Weights of a small mixture-of-experts language model, trained from scratch on English Wikipedia: a sigmoid router.
Below are experts of layer 9 (counted from 0) of a mixture-of-experts language model. Rows are named router (the router's row for the expert), up (a neuron's input weights, with its number), down (a neuron's output weights, with its number) and show model dimensions 0-127. Each number is 500 + 50 x the weight over its row's rms, rounded and kept within 0 to 999. Numbers have three digits each.
After each expert's rows: "comes before" lists some tokens at least twice as common just after its tokens as in all text; "gets" lists some tokens that make up at least twice as much of what it gets as of all text. This comes from a sample of Wikipedia text that the model never trained on. Tokens count by the router's weight.

# expert 81
router:494565494464506558452504548551602470523473377437466454486558545453490403525489552543439513565524543572577581539436465443506511477564556466407530545518428474581405510535505434475537509519492476420556532416427569452526521460468465543495456534450519505508579514559473559566513512489517566459517511449488517399485575515579545411505512415459411526462497562471546517568503461513479428596569
up0:464488381452546482532521542328552510463569465489537526567509535474457453526413433477531448508570456505506543439538521565527550476523494516479555420522523534453407573512504437539593538463454431506497472536512555516451464615444447548569508483507484516513541455487424564502477564489555461508447602525445549437425447511533493467520473400435474625532547447511499500476547483470476501613553
down0:590498472518509540473538564582558514416542490489540606528507489476483483578589551429527559530436521588512464554494473552470546419514528445529486460484508442515438477435472514573469415537538463436548545557553511378507557520452497453557454456507493528537531570438497625518511531569447452496549564510517522345479573552447407548451578578508546491448500457570525517454453503542465500553502
up1:534502518585614386581436466431540517456435555478425468489521493517519574514548598436454440544558488466529541431610441461517495442551517460508490402518491554384460526519418465491654496603524430466416443574487479477533479431490448459464528523524467491471480576499490535522520484507574560510517550542505501365493511540539523501538469484476466522478568473461507429513437520503472438498478
down1:462460523462556460499602500464473447537458505594544489486578448472500513481558483522462518549475465462489537523477494523536491442474526610401445540515526618514488530472435514547428565476587487488518528507463450457479493457476657446465539455515510527501490506460576457540531495434568394485416427534570443535452405565596496468577467529517510451474475500613533425450563537543412526543421
comes before: " ", " and", " H", " A", " a", " D"
gets: ";", ",", " –", " and", ");", "),"

# expert 16
router:472479501579545525469536537408450516591485471468470492464423583477579496571466426580531575461449555510422582579461576407406566524558457452456559538468451455516482445464413483494495500606473420471521502456475491480526527490452449455524473455517487524526522531518507519464547534572614494456435483416463497428580522533495550457547553523451435451445451581446502442469511587571518498594484
up0:461473474659517517498401452537594475525571505518496417522514508482518617523388489529513522511459593433497498515529507480472500435526500473519515427541539565465548557493518569423504485572534402503477481493445511466538458466549496526541572404568486485530518535447537430571505473566588459565416511459465562486502524558534479436508507495484619531527400492406490374502572545467528520541479
down0:469497440541539541509538534463420446529490480497471524481490519452464547448482567475492515631558494620457474532480528526453621573494473455540456556424482466508492486588482500475545542543578524477528511537520540493473463470422436472483406499504504558437473490576459547502402539413513512479423472548453492422578558494382586435495488627505457631516494449516589511453465449558455461495467
up1:511482470525570488490506518528557584525577535543513486417499573504588546501475441580539436478509493516508574546536438532525488466435484456524527386408481477525512531512461528454549572561529403536430524472444435579454453438497524515499464445516483545511546583540557415524495563569492498590509556435536597361456434632488505453500508481409462527499444424483490528448519473547488583451553
down1:496561400428542506505511485420436470519546485468420576508516514465484411533527579498533394542530428490499517539577504494555502516492458472459610420471460573478526570485581564450561483473526493526540547582498450527538575447515490489615456547500428437665478516516451408471465524512456462513544497555505398492578413495497533468439598461489512545471512547504490521395546543511479519459481
comes before: " |", "%", "0", "″", "°", "′"
gets: "0", "5", "3", "6", "7", "4"

# expert 98
router:579473526533514479473524521580532477529441463508525462451516574455432433537526431595462521418585435547478539574472514476493423542536557472508452462583593447525603548451424469489563475511454529522453518500515595585445606472484557553437475520557524500457448463548598522531483539452538508496478437513445420450420537439504530538463531531448412459508440514516485500517401419545377529547500
up0:569495528587527479499515448499486478447538580419550513505550472506443591518449488599497550377604634395524554548515569529523442522517488461546541527466485511532538438522435471515490492552520495418431503439539558453487609541460509477414503441510514488467378489556472475467565432433506438520607454543494455457539484492537526538478468534480524407550470531468525467467594505594532564490472
down0:466541466487442557472585441521411560508616492586467488479559546473545452438534514495475534501585541464396562463584489460505539432560601455454491551510444417503407395501497491502567567478451484497530505414495549567482485483472489507588497608450561431537524512482526555471535448506531499530416514492556513537489553506452558433541500618485455458424637461537489460479507569455503506525499
up1:457484601563413452434393456500539523507549504524555462626515434594419476505552456539541438467479441497471545421488581529517530523488443487486517471569440481575493536482445443477395478446418482424498399482504547600542526539513526480532464462617544558547533490488569493468516523512518481515521479538561488518465517495542446504567622467408454583475454527458509415502486443527542567567522
down1:499546493553560497466495579603509388528569385522476505446406501412522536554479457457559585556532516518627503456437448487432465422419435465494563499389524464568446421494533541455447550470457527573472529532551573481471545616514381544540500517463511489485458503417490507553485541495559524484559454553584474519457583494519470525488469517496488537470515555532514518547533460512493581487430
comes before: " the", " a", " his", " well", " an", " their"
gets: " as", " on", " for", " by", " with", " after"

# expert 124
router:526561569490555546441557566509473439544445471433428562439490533547552453559464452528443559547480543570438557530442559445439566451541555470448549566478452438551473466562550448455463436565449545528561561432547499440557548543438540498540441550469538434568527455558481558461571557525515542447435430435459458434554558509524549443446545536452446437438461547575477449504460514553570448535504
up0:460500509509442444491448538428537549455481548562545470540584487456565457420566575533527474473462414545547480524532540535542518507501487430498486452476525566625442487540462544579498579425465525543463454522449610419513437536425541552498580457478518497509485412523577479434525621456485533552537493488498589513381454454509447446467599443478596411567584497483508498470461486522488476500515
down0:539496513563526514479579513513546465502423468495344570531517470486466454454524488536456399587513393522459448549501553479580499465594434513506550490507498546527520505409549429531525491470536476524452519442498444460580483472445464475452541446455447393408450391429483474543511508509439460542497553497473439509471407461489419458531536477449581488442407404543552513555525543536463446581475
up1:499500539549524473549493509478513484577439486512515444473492502525397465418440471494495394486574379479562510435588524486499647535519540508579372606575492417487563477475508462579491443459436579387471472538473490500477530503431550421524557508500471523473548547500370441483433530531496472566467539506484520521502445531466455542468507535545422494525575532515518477504488480568513608464473
down1:440499619514525477593467479414523539509502391518528519512522518672544557491518477492485447548541396381519420458504435551513526455411557534469443539481460508465567547555424469502530526440544613407449564560499426491501542512508483508456470511466510493421556472552467423451558476538511474579469423474493463466489419534511511488492423535513564491549497553523543456449433445551452478477545
comes before: "|", "-", " |", ";", "\n", "|---|---|---|"
gets: "\n", " —", "6", "7", "8", " his"

# expert 107
router:543512411550553536470553493532558534474525456588474487626528450528532453490571478535582523413492462389565519536468498491558500500443502474489432458571541485429526549439438494479535467489498478451494445499407559505450403460616521558415500543577482529459379546495618492595478492446510427514478480517540441473541516474450505489570571538488495450511445449538477584450450485543431430549545
up0:432490489525493469523528547523450486392547511527366498551489499569490490511519499508541568481489459464473504515518525636457469545528433493540521499545469567450591471569506537609542456521402506508455631474580430344512436474491497510554466510482512485460513528467509541414468508483564501464482438506448427505516406588529470444521497436576526510507510535549568528579580512483397419449482
down0:457525489469530457460499572507480525486403499514490631573514516512654523539544525479547511505450447525559504420542492485460485427484470475512532451533549540579481477475560418396461421538494616489505534455504589501526475438538580517441473491524476536491494500439504536482531451471514598475482571414494584451496507441468511400452549577447476528496512523528553526451384576403431486600528
up1:518428476485604532408530494571461501498485519351500455542543405462574512514475548523585503554485477489502517532542513537531361507609503511470582469429428345474549479520585475462511478513484436618514481467527536476517505588516555502463511497503490433500541578517407496522501549596541501563572479533440552519546378548493538525536485454481448466511494517493529494482493507453435493584481
down1:443519462525481549386542568426555440476498436594461461471597525599552404442491519520423507456528527554478490503461506392507492557431569481470553533504458427457556489557457415423491500498490473450486479424473464513447462517492516520485466588506582471523479437536546556513419486444466450498404416459456476431526671499562473440587520484513497499474476558457465532445463508476579471503515
comes before: "\n", " The", " He", " In", "==", " It"
gets: ".", "\n", ",", ").", "\".", ".\""

# expert 44
router:518576561417542553494564485577532514552546417449518447521493496470478465570550434456534474591479519532430511548509467437458486564556513464512571478545465457591430429538440467507554602422402566418520506541588468470515520465481499609478531592484435478528390486562497553452501502468556479489455439457544456461403508506467571426442558626494510483452508520466441459513445460509516532550502
up0:441539543435486532449538444568591568421569401519563489555487496582489471496571529517622473492517495506502493469551459434391490469424487462552529566508576567494528482431442513442545567465461540499503555532513432583461411529445652511469500443570524507492438436523520469418503508531497483562477503518547470469445536415406467437440552523507494599504481517426432540523512500531473509510416
down0:565544537526464398554508523499373514432485504428579521461515518455555451458589621464492537566430475461558442541421530595431418467511502551461509432496501452454468521516479532474467494569483519507430455519558472528435482545550464461533519463548489460414502535528520569488450544496560472512544526492494460454491613509518464607453581579512590492509371489437513438500543545402520519496426
up1:520426529519459509487452520510445556574498479531513358569522529453490540522515487455554525450509543547508483492543486537512549508506477500458433521542483573516446409528494456449581520483429515469524566525476505382449589521538422549477552498507445442480480439474348553566558552508486458463516486539575524479443433454518463506552521395585430476540523426498425441553495414416415533625497
down1:488530486488546481527543530434491557448579501449519505444504475481491444439464543557456514538564426510570539490558418483517607472472497537444539392508529659464511424496466460437448414593538522585539550562495481531456530451464570443487482335600514551492482454479476487447436487506480492563512582541486522490478481546457467596396497463517525461538571500428474483411516495539523467443483
comes before: " the", " a", " be", " his", " make", " have"
gets: " to", " at", " from", " by", " with", " for"

# expert 73
router:569586497506578568445566552580476456550460508424435539459492476520504422506429447548482577543484578562473570564422557450414581473530511474465585508461463450514499528529546452443422477507452514499599533421524500445506568477429528510552487482476545461545535435579448554464507558528543503436424444467522489453551549489508580433431540554463432418436454576519469452437465545521553421523465
up0:585610423461427540430470460498496544538564468483476411532480524496498441548487345563584512465482500545554425448469484504547456462549494522543482494478412634408455531551509502536575520487458486385475542522387466559390528512441507478543461466479507560526521475547432508496537550492479508505453496521489604518497365466511481486538490594481480552561545492435473520451522489497498462564546
down0:494580524559564475494544553484551451488464526511475580517526532515450542487456554548585447555441525490432587456537502487513495472486459658439397467546585548501471552492441405452516446503469479455516411516525566548473518515529517546455522543451531495517560501523369507388472473459475610578499550585427489509498465506478543495588517541422488501619437557478454504526473531511448466441424
up1:487426445514496571540525539545507570516464514555557464512481425509564446449447470520541450428487425550489590465540509462489505523459429465517560414448619585428440570465522513522516426472520536502559495532439560553484500541460450520515585392569462566432509444484530481360455596455422569530467437535522477525512569538538514512502546587512517533426613447513443482522492511474521553441554
down1:510510583489457473498526484464438454525537493575548499543491623528529605557489510513597464428477565507439544538483464501479622484504399472479482515494376464468533471434489481546498516535526447416494510451567555392506454556430481514451456429445552507549526470498409533574430516448473380453488514450587409490530536461439511474533427530521478484527477478452567428491474436571503501438409
comes before: "–", " |", ",", ")", ".", ")."
gets: "4", "0", "5", "6", "8", "7"

# expert 41
router:547503448529532566454512575519456452474428523451470564504552456545536478500400450504471604524445490521502619537440478457515591492544553463410490592475458451503515494568488408475461536537515513460589590486532492436610485522472512439524466473483553484537506552568446546493576520561480498435372452457484431477538564468524570457582495477485450562399508525524499394421496411557511516500475
up0:555465523401446540521557419487528488471502579523432480499469491596461476551493481379516510440468495445519498586528423541516461432569523457475514471529531561592492591480442432536553537415543512544491501540404535539612400511473454494471583463467558509470468550426503426543478464449563563530508426497519471515547496417508564511535410428486547599536458549486534452535429453423487527459563
down0:509610421454486545508489540509511512460430589529577518460473506522581491481474488529439552524467554528573402478582537538431528534503563426464493536500459614457613587423534499450438430444516561544539513476515464481545547504406571538533496543557473434468459468519446529490479488525468394506450419516515507512568414462514461433543582479591430488453466576447542505563573443473512576535494
up1:465476497560519567505443471491516501487447436468485526564438467492404497525520426485431477509463407465461522463534410558590535519545535466455416452569511530482496554529541469535549562518550522603484345608498511478499402544461494558457538459518543612603419546498449490566472456512555464505459493450465560515511462513531504466510532481521530504623502572413494427423567556559515489435455
down1:549522579514422581470487530497517562482457458522486561431453559540488584513475566544551435452490542495429563595540476450535373498491463482489565438531481369494510627484549508487510516487602533408500538538529518514514528493528556444487504519401523439564481520453504534436465591428465626577485436525496591563472483540538550444531466477484441552504607494531525458495406494499522520508517
comes before: "-", "'", "–", "ten", "the", " UTC"
gets: "in", "\n", " in", ")", " In", "\""

# expert 40
router:421559505501465575525481479467458553547490493451459525549459604542456433551489479491557520415538490589455436537503566434435569490556526449486470566462417449528527474510492482495495471603505563518547437466619454423481486466547496572550466584536507414507481495538496564429537512524446496435472515492543477527559566424525581495450514517466468449441417536490459399602455378551504415440492
up0:458505471425430533494469607511506504404559472502490506613485435501535503517446521543541461486639425570554461544450496494455435470396471394571503470503469512550478519544471507578523509479543550508441478556493485435421511458513483469393546528545497512481440415503500499494480447579559604531488536478526540511513546556518440453469587526573486459515463515582623409475497436421428436498512
down0:546536582508608546511460410508512487491548499673509460473548494472521545457489435522598538531483463429380489434505448457452463427545514486509458471493570487456441496470613559533508476444451568485424507506511527519511521542415455539454517445540493489496488481503486395549484457499419571456550478513577503519523489439431537562551588438521440499431494545486355475450422462554494501463482
up1:483438460405528511523479535490437536509477568617565493525478452532486473495448595526528593443492445470578407448532537333518447559498427533564519407436403481573526516517450421478508587480456575497485563604571525559513496472513539483511556503558457464447505474537495497549458531529499497449586530555450530548410536492510479470443438425477434449506509607505540465501506486501482533551547
down1:456436624613515502507496521572446504521460464452513474498488489536430504548442469502541515485394516425475540510481485594543494436420498489485491515512581505470485551461533476445466451473475515528392438466606413441565524501526521568498564567469500422569563458522456516492510528521524562541511495430576654522441567460479633453450475568456492446612482535493417533485557477495480511485504
comes before: " was", " is", " be", " had", " been", " has"
gets: " he", " that", " He", " it", " which", " who"

# expert 13
router:542492452433498537461472475461534459579499421499564481455430641550444595395478470482621535567500571491537523429487433478514511512489430559430426532481522549534501527484463503623485466569538574575551541484374428476474486529490437467421473551543545485488522500570439533427465564451484507468478434500506526560543472471535533510489477534438590489445558492503489438523443584545542453543557
up0:486417495512586583492531414442493557449548550579497504447520485449524559505523453556546448561546427517396452462460501474478516447427449451452546470573506610437561477489507491546514441522474550518503555519428484618368465484465413497562531556629547596511461475534488519533432464540515546606471566427539456440449505398454496513510436550497495512519503464528536496495470481519503586496507
down0:486557517540503506518536540288476480539499527511480570462441587542493546555516525553601495424468434459449532488455536481506613483480552504552535394500386552487564461467572532472573434511480523473439484451491491513459464497529491517559478603513510587442462442516462456507484430498657513527495511399571529529549568574556490506502474527498459545455537440539506526477525500543507486434529
up1:432525553517580548595455502505495621517536565485530478515508453470457503439374541452499506590549531477554510575472520419406505486491568561416539558393531424496556552483464514512505520444523549438434466688424465510553565499525438457511543478469451481551503579460516526478512590450475468507594421492473517467520535459466535444525499498497544559497501518447545502504507506516428551532406
down1:565465472515453503525459534531526492552465554513484500560474478534571445521464495527523389497486375511494461482531524500517539444601424427554546493475408628483504516443537448512476454560459362476520426468571481480493462413494586529502521400478463535487510526474477552519528530552572565547464425411572539505593580531503430475463492463557421436466538488403443467506534511560457525449584
comes before: "-", "|", "\n", "=", "|---|", "|---|---|"
gets: "\n", " Clade", " chronology", "ophytes", " NRHP"

# expert 48
router:514557565484551547453562565505457450542454464435441574437488545537567456554467460525452553554466535567439557547440559449451567471556563476450573556493453439549462455577541443429442437559453549526557553441566490440559558558439549484550436555465548442568525466548470563455567559540512535444446442446455456434560558520510551449474543543443446443447446550563471469500455526558551452531502
up0:485487469452577432512462432589441522531606544567491474581509507543473508476497488454491529536543500536516528483535484481460485508545445443547498529500470545535563536449431463540474510565487504553458481510480440554407394483459487458595555386449489566540557444479523483538476575552502462592575586495410541465441571430525459345513448496460453575622500436454603513513490545473508521524511
down0:555428383548479497481467516499498543475486499398487515440461539441499557485563460541520505579538463498482525511459609478470438511451510489439556492439527535555502504502447506492529570500484498561545486492471525427530484479504509460454543418556519410484476525539516430520532501597529560563490486462464534546573596484539518516538494706484491551592537540480587496476338428451577459426480
up1:488429509570467527517557570472542583480489587441585507527490527499469553511460432426540491471387470380556441417483497518595446521458513442437534501588539601481499529529526532481403568536519488486412426485444427515469550511465604590504474509458426500453528582481474470479500503500476518632536550512458494458448526486519520509487504520534459460489449528455351573522517564455516468467438
down1:570571536524535540520511447477493533455593472479485462421494496549474531581498495520509542415505496425477505469614502453436462498441546482447537581465523498522492513528572457588511545385499494449542570575563532506489531512591592440502569527415471433542535570485570507503506445462532480509447558572506414552570466399504446432547405508500546498414476439523530530468488624488463531534605
comes before: "1", "2", "3", "4", "6", "7"
gets: " ", "5", "2", "4", "3", "6"

# expert 127
router:555517453495536540416588563578417464573399421453472524480510530545528520518485446565462564541465525575435549529444532407433561493531565510459534553532409448572495459569488442489471541559440512491580562442562522426562593524472522486549451595488495445553557423530479525450556554542491508453445479417436474464539562555578554446441544508438467469474488557542462457522514509521569472533443
up0:541439491473527578494571479515524495514567478504551517518380576461421514418488461520512488524583434422470523512579416492539547541537446459458530531470486589558510496558503507416481512558481367457576439551551434499488512518480525522507472478516515520494511417395412411523444519538548571521493558504584581531474567496508468577448514531462387514598518513583453517642507519528488498487527
down0:491497492541513541578531449574535552500456555527491536574518557541393551584526537474366466506510544488462459411508412541498504360592455466553492511431556560465519469528478530478416575511574560479475527463551412413488566556526545486530492566532540461530469468516523489476593567546479418539462474501525514559523573445491494483438498510534590554499583472537429513433569592444496461453487
up1:528515613441481457578451561497428542416463500493541381430475461593471574453531513537517511411514481453476564465489499460500501539466407579538500511496571535481575488486425590469476642556529504547474500455561521492497505547494478519613540509479438516560530539495531451465507544440552447530462516570496587507460492565486541432478433465554461580525452458480554551476498347518474498461425
down1:476571462466539557541455512488443526527484410532493536485550515423462455513470424468553457461513480525547561508510464509509496559498460466470503521530509453558560464480556494558521445637484564408482511398471511488514551549596529490536460395528454501563523511430515466530501458476558537469496460467437542538490470545366397522535555522527552433514554468585558590620522641445584513568512
comes before: "1", "2", "3", " |", "0", "4"
gets: " ", " +", " $", " −", "±", " X"

# expert 93
router:527562568485562552449564564511474444542451468444437566437488538540560462543473448533451562558479548569446564544441567452444564463547562476454560564495446449548475457562552444438450438563450558528570558443565497445565548546444547499546446558472534443565531461559480561469568563536519546445446438450463458438572560517516552446456552547448443447443446555562490455495463531558556454537502
up0:420605598457447375466448450478526467484492555535535569477565505528499520551398424473449523591463448529467454483528462568578501491485422577531529522416494537424474584441527594517482487587535475492478461558497455443483556470486443554548540516450525497473508451384540400493438430495504488547505551538594517524555442436450403497526467421513509507554542474520412519557523493516476452479462
down0:479495486441545535410501485544434479575534528507547500468533393557486537587526445528459551564479485529420531520474496559558605515488423494401510437541447597414419457431583524437545506534525502516547583525546517493510594562414529439482417584440488483622478460543552486455426459432511547523545458522548529426469455497492468562595560477542508497526517581507450502541503464558480500510432
up1:532493453489447555494458471498571503593605503499581454578543486511543572456471386512486574471473465459492474440488449512534427532488511512500406548486566590514554491500546444452421532492461519502494490481490571449382501487603498440505460533546508490454511498512543500399474607580578610498507529470576508569485468507387442524469555474450577477509531391465477486466520540476496466567617
down1:513514531605536505459507532422474542473509376480551563497467599567550468492536503509435533576467550499423501441533489422443519545492452440526507522542454467489486506577581548442529465478482466453524390526436633487528537513459486578340506432470593426397479534512544474425508553485513479484465582501467527457552468603503439477502466499395523528484468501527524471432562458512539537463519
comes before: "0", "9", "1", "8", " as", " George"
gets: "2", " ", "1", "0", " high", " well"

# expert 26
router:525556563480567555449554562510474446543443459441434567441480531545569464552464450546446563555467540564446561544447572445446557472549568474453557565492455441553467449557543440440460436566460557539554558437555489441563545547437549504546435556471538444562520458561481555462568553534516546443455434440471449432563553522516551441451553547444450438441447556566488456490460524549547456527511
up0:485527466557506433478649472584515558479577510568579518528465547523562466485620480471551539463567530472514452406522483473489489447463453531535487466464483512484492450534461503511536474437582415498463465482549415529485585495528528531502450475554528604479466438459573406536532494451446510448570545477511482577469548504470501502481414491477561528564510423543522373541475570476406407426410
down0:525482572461588564545514404472495576454605415553543590468500479503475547545445523491465467437495537488411445521462557531437433532496468502524553493438519512542493576553486490557399468403451506538488429567537455524580428497531490554560456491482462539384539469498488540537468446451439473541525460487550431477440406522562486442535508474436469470564490471430603575480417499585512526588518
up1:584564464518538458509379465549560469566517517512541492494522406501520493517549548594503435486429432530531409456462442488531425390589482509493521569473503531509497488554586462455464497499444492446475528484451530543452485412463485551489451522516524567439561588431681516449501496522550473495488565567529447558499492505498398583426442507575532551491539447455575504521426474450484503457526
down1:571529437397556455532489504569559498439566581502423479559661550480501574453425541504535507476512553569587430587540461470449448576491505534530544504534497607585398506506541457540562508560558479464448524496479532441476385470503476551546480533552553556438506534531577451515544491435546563454567515461507456532560425463539504504524518542528479517508418518512523569517492522406547511459521
comes before: "\n", " The", " In", " It", " He", " This"
gets: ".", ").", "\".", " Total", "we", "year"

# expert 18
router:584564556459504584446579509499448472516450418466419541450446538560543509556473471455531461511463526524493564484491593483452509437570542475439561516522479409521436421608504462481465470551446523539579536414463543480560527535487509518541485556476560392592550460560510546498528553552490486454433377447533516493548519602474504429445568529418441453461413573512515465463454518518446536480545
up0:527485495497534480484500503571372482432544485508511488527559478493424529494520546481496436503541601548575406498560536592473471480431510464503421487391526496463555554544445568533422531469543463551540461421375493572456473514504482393517482550554514482420527513551440494445508467476517421544439439469538494538512355613527506385517517486487511535473545547461462541533417490419441477496466
down0:527604505468474554462399477489516498473613500511528545494499508573560530554517491489494477365560533545439504502528388488544577370459602559489489548465491427502436535554516379473538514518509516482542494499510509436506397466521563483534577493517414480515386438489505448501454538572560542522520511533525408526563510550439447548508505517511456500567556583516373471548482519493522481566539
up1:520546477624482433543449441422405515513539451547519489472439481425510468462497491450468417530530528434495507504575539542522452521396464514467395507483527511569486497573564587536445579526543448549476507503431543478463423541461467435466541469451497446549532529449525548536509461533494493555492401472581633671490513561515501517475556561498554544457427469544479507554501536595457517490472
down1:529499520522488507409469477520563511454470568494442506473384498522591498469594541475496402449484514373440492524492540524514453572482446544597532508412569461471565456459582449537579469494572462528557587521644535473446486469550501569495460565518521495418610487560493500404474423474547557495490488449505527584482461477448533492498458571480541441544443597460545467537505477490545469487510
comes before: "\n", ":", ";", "idae", "a", "---|---|---|---|"
gets: "==", "---|---|---|---|", ".", " Born", "idae", " =="

# expert 20
router:515517471488522547438546554505496512607431475484472552484403564517574445555519474574454491490528559596461573558479533445458542473515553546426604553500460411512492458499451458493450524576438586463561526440440441476545496505519470488621479587472523419513540456483497540509532544470484513444394494433485448519561520521416560433542592527441544505427482576441505486492468527571530412523409
up0:544368531513591490572448480539489464459464443522507508462456597426448448507518441509491469515562341516470464514559481541545488529563546518467640504494475466511502530486505453494581483475498576467548586559490392481472510512488522604465436430565449565378568512593530461488501521500529494536497494457547480606491458530500499510410517440467516566462428485474565497503552502451484508402458
down0:448545548425440486443533491502482527511454459478564417435610515437444548546569533502492439616464526458560541564472545522526655525573412460430492411470528499540554473427516498465510488377519535467529566511411467505517535460459511494468550575515483504525479463565498475538560455536510515480522535405462622529500436503542525487523557485554481512413507512498481480448443525596446468596572
up1:525497572440475517534448539502520414505610437554501551523550572465448505509471567484527462447520580476511444517538400495490551512411485538422516440450489562568487462471512484504474552445517480596401409525454522437513491550521502500511369410517573486477521507481501369451506550515505518425492446534539437494512532583564440489487519497448530498562578542347488467479511513592419504555451
down1:481467512515443475466438556575526580593542575498503588473483565485529585496501542516496417474563489442414544372481450501568460485432515423501508601420479535493418524486498464569543433499437548461427502518477468497491609438609486436522475434569422546427484540452506523474506476471478526502591519509442495587402459531485498495527456424602502484550570488527506577492449511482580481534518
comes before: "1", "2", "3", " |", "4", "5"
gets: " ", " also", " Year", " Party", " Candidate", " Rank"

# expert 28
router:527556564486558552447562560506474441538445467441436559436485538538559460543467445535441561560466543568439558543441566445449565462545562474448559561490451444547476460556548436444448432563451557529559559442562494440565546538444544493537435553474532437566528458556472559463562554530516547437443439437462451437566555514515549449449556544445444439440444554560488449496462529554549448540492
up0:573522476556506499515296477429469430571479524532568488517558533507395504477431490490504410517558511536547461462492546508529563559452496522520525501530508486528544495475555499575548432464526521588444487570488523554507513493456475464481546492444537616475472551524490422566503465434565548453501598543495519489519437456567376490533406538562489522611462458470436527568467477421485556498438
down0:573479518428527518519491541457533470571453471484574431518431498428472423501479441584464593480486516533523462546497481500502477446486476498427463509371437539588568566488502535476503527554480509428447472537499503631507500496553408547569568528522443420450469372480561458506433482560546456593477471477531588591474490524425460497406467500491501536441457468580616505505485544505420481512529
up1:452531473414537436401464494483460510500530484575574489495428459539447557466536490495550469426539526537463561575501506470508529476522339590510553462414457600536416480467477506481593555401542579419428565517534504504427442554448497467549542574491428473456611505418471487505474518540529554463496545496492529490489530528530485537489558428550493465519452507458499515581414390463487556559491
down1:613497546559554490516469500483436472501441471463488423586436493526551524456551414506496464523491498552506555460573541502471552428515435514440488443549463536514397509470511391475546526447467468567476582667538442520529542497526478531463495563539495519470449470578533499526363524473481574503468443435504450464432526534539449457496464412421438430582519462506584489465542540452423551521437
comes before: "0", "2", "1", "|", "5", "4"
gets: "2", "0", "\n", "–", ".", "th"

# expert 122
router:463593527545513605445501519460434471616473455469466533429439608483532547540513508410518612563525509482453525530438516417464553433590454523382509519459450472523480493573449425445490551526437569541551546480504545482513519508483507470552447480496513521566534544563479553494540542534516483488447456427479510445590568553528610443457531501419431440432438530545541461467446457531528415540505
up0:445584559508460524533427522484439572556501362565498412485490466470481589498542421467525611465506477463465564484543430464533489371462440512520445538485515601468461500508476546478554580587492457531487463502490524405526499540491517539505499481537607550465487580443518465415508565559464431539444525531524519560584516500459526506465515460445500397507459451400435449533522457519579500542578
down0:514548524428488506491463473500545446500574508475461556456502513633509567459511462461560585526494575543498433513466474443569538516532521527494553570459427422497568526428507514466478569391438478498448559561443487435551445495492440505470514502426523456571461512449505555567500458565438384520536476474447589642544573513436552467539468520511525495464476433497577578378510437490435470530486
up1:551509599491417494449491475483420541511521381460478546420507533543491624542481491516502574551487598404577459522506513450569455455531428478487475457586450561524449598484459523454587468386514566532510535560520473528522529565464552416438503468483450504538459585520502374524420522552535408567483511496481552528500442542462458542468550493570501493463516467502499566499465492560413493542456
down1:423502544482547553552480442530415527459431499565544520461614532490499420559520516572551573452654614512505549561582462524446537554538495464522450547443431509561443495521466545466404458503510460489538485475437500514427482443575449482499478507459526392550501504542521503446473527521512467584487487467455436486499410494453596588411524514510489502487551507592585443577525454483559524454487
comes before: "\n", " |", " and", " (", " is", " –"
gets: ")", "\"", " =", "),", ",", "\","

# expert 32
router:468555538534512510411571565515519425567514483467469493501451566509455571395494468529484506421499585545440515572532484465488506453575471374447532477455564477578570448497514443429415523512479518426570527446445512499559479442477482426506502469516560446439514537518488560471550522551461587455433499470482475499506534562512547417517399599444504423504450585557591484398423534564544475514517
up0:568465517476450426526508557487534477395548437503531482622464516402465531443500583514401413477598498542463463462528471486531455555487493500568542409489470492493485525542490542532473496571520490411543480531480455520542438519498465483528459512506561554599440602538453491506567480503509499528422612500529522476509546530515437582444599448581528537527534691496475520499481514424554524516472
down0:500560482514550518525482530551495481630421562543377502513627447423540443460557522489413615517462522530559620555510473378544449488520527426459514467461506444489451492561562512528546520471543496513490559484489470407468460443518570488412506528488478527424457524494512491506551507454504489465499508527450465503503506552529539427521487489452520589631449573581425503516520488575509449431578
up1:405424530500526445558454477484508515421508579504538511483484543479436527546531402586515451498512471625559469534546523534489554470577453561522438441533499509560464489627559502466519499525588480507530487474419505531483486432573371462391490480619495496465460516545537492578413484449510535554515461464449465504556536481482531528500370524561555554548552521560454523550404515519560496539454
down1:433477425515529479523537533475532503487500464547469503533470549482500404578404515559586528565565544546474511576494555549453509456514563544609553476511571536492475584473493418515530486476465402505453428567495537477533445529478479589446503558549504470599436500565497494471595533531555546382527522517584495440497493450492431504453418520488384466383540470403546532531477471562541478533431
comes before: "0", ".", ",", "°", "5", "–"
gets: "3", "5", "4", "6", "8", "1"